{"num_hidden_layers": 13, "hidden_size": 160, "n_experts": 16, "experts_per_token": 2, "d_expert": 64, "d_shared_expert": 64, "hidden_act": "geglu", "moe_layers": [1, 2, 3, 4, 5, 6, 7, 8, 9, 10, 11, 12], "router_score": "sigmoid", "normalize_top_k": true, "routed_scale": 1.5, "balance_loss": 0.000535, "balance_bias": true, "shared_expert_gate": true, "init_std_router": 0.0144, "lr_router": 0.000716, "num_attention_heads": 5, "num_key_value_heads": 5, "head_dim": 32, "vocab_size": 7015, "norm": "rmsnorm", "norm_place": "pre", "norm_eps": 1e-05, "positions": "rope", "rope_theta": 10000.0, "rope_fraction": 1.0, "qk_norm": false, "attn_scale": 0.177, "tie_word_embeddings": false, "parallel_block": false, "init": "normal", "init_std_qkv": 0.0516, "init_std_o": 0.0101, "init_std_up": 0.0516, "init_std_down": 0.00506, "optimizer": "adamw", "learning_rate": 0.00178, "beta1": 0.95, "beta2": 0.98, "weight_decay": 0.095, "lr_head": 0.00702, "max_grad_norm": 0.5, "warmup_steps": 249, "schedule": "wsd", "decay_fraction": 0.467, "decay_shape": "linear", "final_lr_fraction": 0.0, "batch_tokens": 32768, "max_seq_len": 256, "doc_mask": true, "train_tokens": 245300000, "max_steps": 7486, "dataset": "wikipedia_en"}
Below are experts of layer 2 (counted from 0) of a mixture-of-experts language model. Rows are named router (the router's row for the expert) and show model dimensions 0-159. Each number is 200 + 20 x the weight over its row's rms, rounded and kept within 0 to 999.
After each expert's rows: a language model's description of what the expert responds to. This comes from a sample of Wikipedia text that the model never trained on.

# expert 11
router,187,200,207,215,216,190,205,188,163,174,205,233,196,172,145,193,174,174,168,168,217,198,190,190,220,210,179,150,170,201,186,226,230,182,188,207,215,182,172,210,197,194,216,213,185,210,219,233,180,183,251,219,170,206,182,239,181,169,220,198,193,201,194,218,227,177,175,168,211,196,221,206,182,184,185,211,203,201,219,170,219,247,168,196,214,196,188,186,195,214,197,161,212,193,198,193,209,153,212,229,177,188,204,209,203,221,203,186,196,195,213,188,198,234,171,171,175,215,235,207,217,208,210,205,150,185,192,220,205,210,205,180,217,208,207,228,202,217,198,219,178,220,197,210,215,215,196,187,210,198,192,186,218,222,165,177,201,210,181,218
Description: Name and word endings

# expert 8
router,199,168,178,186,181,200,208,232,185,199,207,207,199,211,183,165,228,188,173,223,182,203,176,200,204,233,238,220,170,191,241,179,205,190,188,212,199,224,209,187,201,183,203,208,212,209,195,215,191,215,176,218,206,217,232,168,196,236,176,198,166,214,228,213,212,192,221,215,169,203,209,202,222,214,201,205,200,178,219,210,194,180,202,200,177,236,226,218,192,210,187,199,190,195,202,210,207,220,225,209,212,190,232,180,221,219,169,162,208,196,201,220,171,212,202,203,248,173,243,224,208,172,186,200,168,232,222,204,233,184,162,213,218,183,222,208,191,178,246,169,191,185,226,202,239,196,203,199,200,196,196,178,187,155,184,190,194,161,222,176
Description: Sentence and section boundaries

# expert 3
router,219,215,180,189,219,223,216,171,206,194,232,216,203,203,185,185,207,215,222,194,207,187,183,203,168,187,182,193,197,204,216,197,184,209,161,195,193,236,214,229,208,229,151,230,177,196,214,198,206,221,204,180,190,240,210,216,222,166,170,219,213,213,191,204,189,181,199,196,197,225,195,184,174,171,183,222,209,194,214,219,198,203,197,196,204,207,217,223,174,216,226,188,209,225,251,213,178,209,224,213,256,200,200,178,201,211,241,220,163,212,228,181,212,211,142,200,177,216,231,197,182,238,203,190,196,206,161,176,191,222,213,173,199,196,197,238,210,196,228,222,238,220,215,210,190,200,204,179,214,201,201,164,219,224,189,188,221,199,223,198
Description: Table cell separators

# expert 9
router,204,198,201,182,231,177,192,222,200,212,207,207,202,185,224,214,213,223,199,194,229,181,161,222,195,184,212,170,243,178,231,185,189,236,154,163,187,204,236,217,166,212,157,186,189,201,201,191,169,233,167,213,185,209,217,212,187,232,203,213,212,215,187,187,207,178,154,241,201,185,202,203,190,199,187,177,175,205,203,180,195,217,199,181,195,220,213,233,224,243,224,202,238,185,186,230,227,204,197,196,196,210,195,220,212,185,220,184,210,207,198,166,183,212,201,239,191,208,220,169,194,187,200,171,185,206,184,155,206,195,179,222,191,186,176,194,208,203,235,244,185,223,190,174,213,197,178,202,207,200,213,202,192,195,193,244,215,215,197,206
Description: Word-start pieces and pipes

# expert 7
router,198,204,227,221,183,192,205,187,214,210,203,177,206,185,219,187,217,179,218,206,209,218,200,191,199,183,188,209,196,193,204,223,165,177,195,182,227,196,211,185,194,231,209,195,204,169,186,187,221,178,219,155,201,160,219,212,238,180,216,214,196,209,199,211,194,177,206,186,208,203,209,152,227,193,182,213,241,208,239,201,197,234,229,188,201,198,215,187,237,201,165,191,200,185,206,188,230,209,217,203,194,193,196,236,201,207,244,245,202,186,219,205,216,187,225,220,146,224,236,176,232,249,225,188,218,171,238,218,196,203,180,189,208,234,195,206,204,200,187,230,224,153,199,217,211,183,222,199,194,192,198,187,226,189,201,188,212,174,216,225
Description: Noun-ending pieces in prose

# expert 10
router,195,175,190,180,217,165,193,191,191,189,197,185,253,188,225,219,203,183,227,187,214,223,227,203,220,217,200,185,199,211,204,216,210,198,161,225,185,175,198,204,230,189,180,196,165,171,200,201,174,201,204,211,225,221,167,163,174,211,219,226,244,211,215,164,169,159,210,220,186,224,218,209,210,215,215,201,210,190,200,171,210,196,212,190,212,155,173,219,182,241,220,205,184,203,225,180,182,218,188,169,180,195,199,183,222,220,203,215,201,179,190,167,219,196,195,195,181,201,228,218,186,201,216,170,248,196,184,187,174,242,230,180,195,172,205,243,185,207,231,216,173,204,182,200,192,182,185,234,203,197,207,196,188,185,186,201,215,224,198,196
Description: Numbers in tables

# expert 5
router,193,191,197,205,170,217,208,169,189,173,223,170,220,178,206,219,226,216,165,211,214,179,190,200,225,228,189,202,189,213,150,210,210,212,154,211,195,208,202,193,209,192,179,213,201,154,211,238,218,161,201,200,163,196,226,173,196,218,200,215,221,235,171,217,199,230,214,210,175,231,201,204,227,186,182,210,217,206,208,204,221,210,172,198,207,219,206,232,173,233,197,176,169,181,194,168,193,178,191,226,178,184,220,245,228,209,189,191,201,220,226,192,210,211,203,171,174,206,215,183,215,211,237,230,206,192,203,186,182,210,184,189,227,196,174,188,218,207,218,189,178,193,215,161,192,187,200,220,193,180,194,198,208,191,187,193,245,239,209,229
Description: Punctuation after names, numbers

# expert 2
router,255,170,179,180,227,218,150,188,200,206,182,193,221,168,199,223,178,215,189,158,150,228,215,202,189,186,182,204,217,215,206,195,200,240,169,183,219,184,214,204,208,203,183,192,243,220,202,193,220,207,204,171,180,217,201,200,208,206,191,198,199,244,163,194,203,161,166,203,192,191,210,202,191,188,199,202,188,182,170,180,179,193,193,213,237,215,206,232,208,223,215,206,173,204,187,223,187,200,215,191,182,188,231,221,166,213,198,202,205,205,205,218,213,201,205,200,217,197,235,199,195,188,193,240,189,198,239,208,205,176,209,200,231,188,246,235,184,203,217,202,201,192,185,199,174,225,220,233,206,179,215,209,215,191,219,200,169,197,151,217
Description: List and place-name starts

# expert 1
router,188,178,173,205,184,203,193,190,181,218,183,208,191,164,209,201,186,203,213,182,211,216,219,186,206,229,184,235,188,197,221,202,219,166,119,185,191,186,189,174,232,203,206,215,164,170,217,235,237,175,204,242,176,201,214,187,194,187,165,189,210,208,177,227,207,202,205,195,199,198,194,177,189,175,168,194,179,211,215,173,189,205,174,192,194,170,202,213,197,198,206,190,186,174,229,237,189,215,196,194,179,206,227,239,184,209,216,222,176,213,209,187,211,226,226,187,169,237,218,190,215,188,189,204,212,178,239,222,196,207,185,194,231,197,159,231,224,183,218,212,247,213,211,211,196,222,220,196,215,205,215,175,204,206,184,185,222,191,203,189
Description: Word-initial capital fragments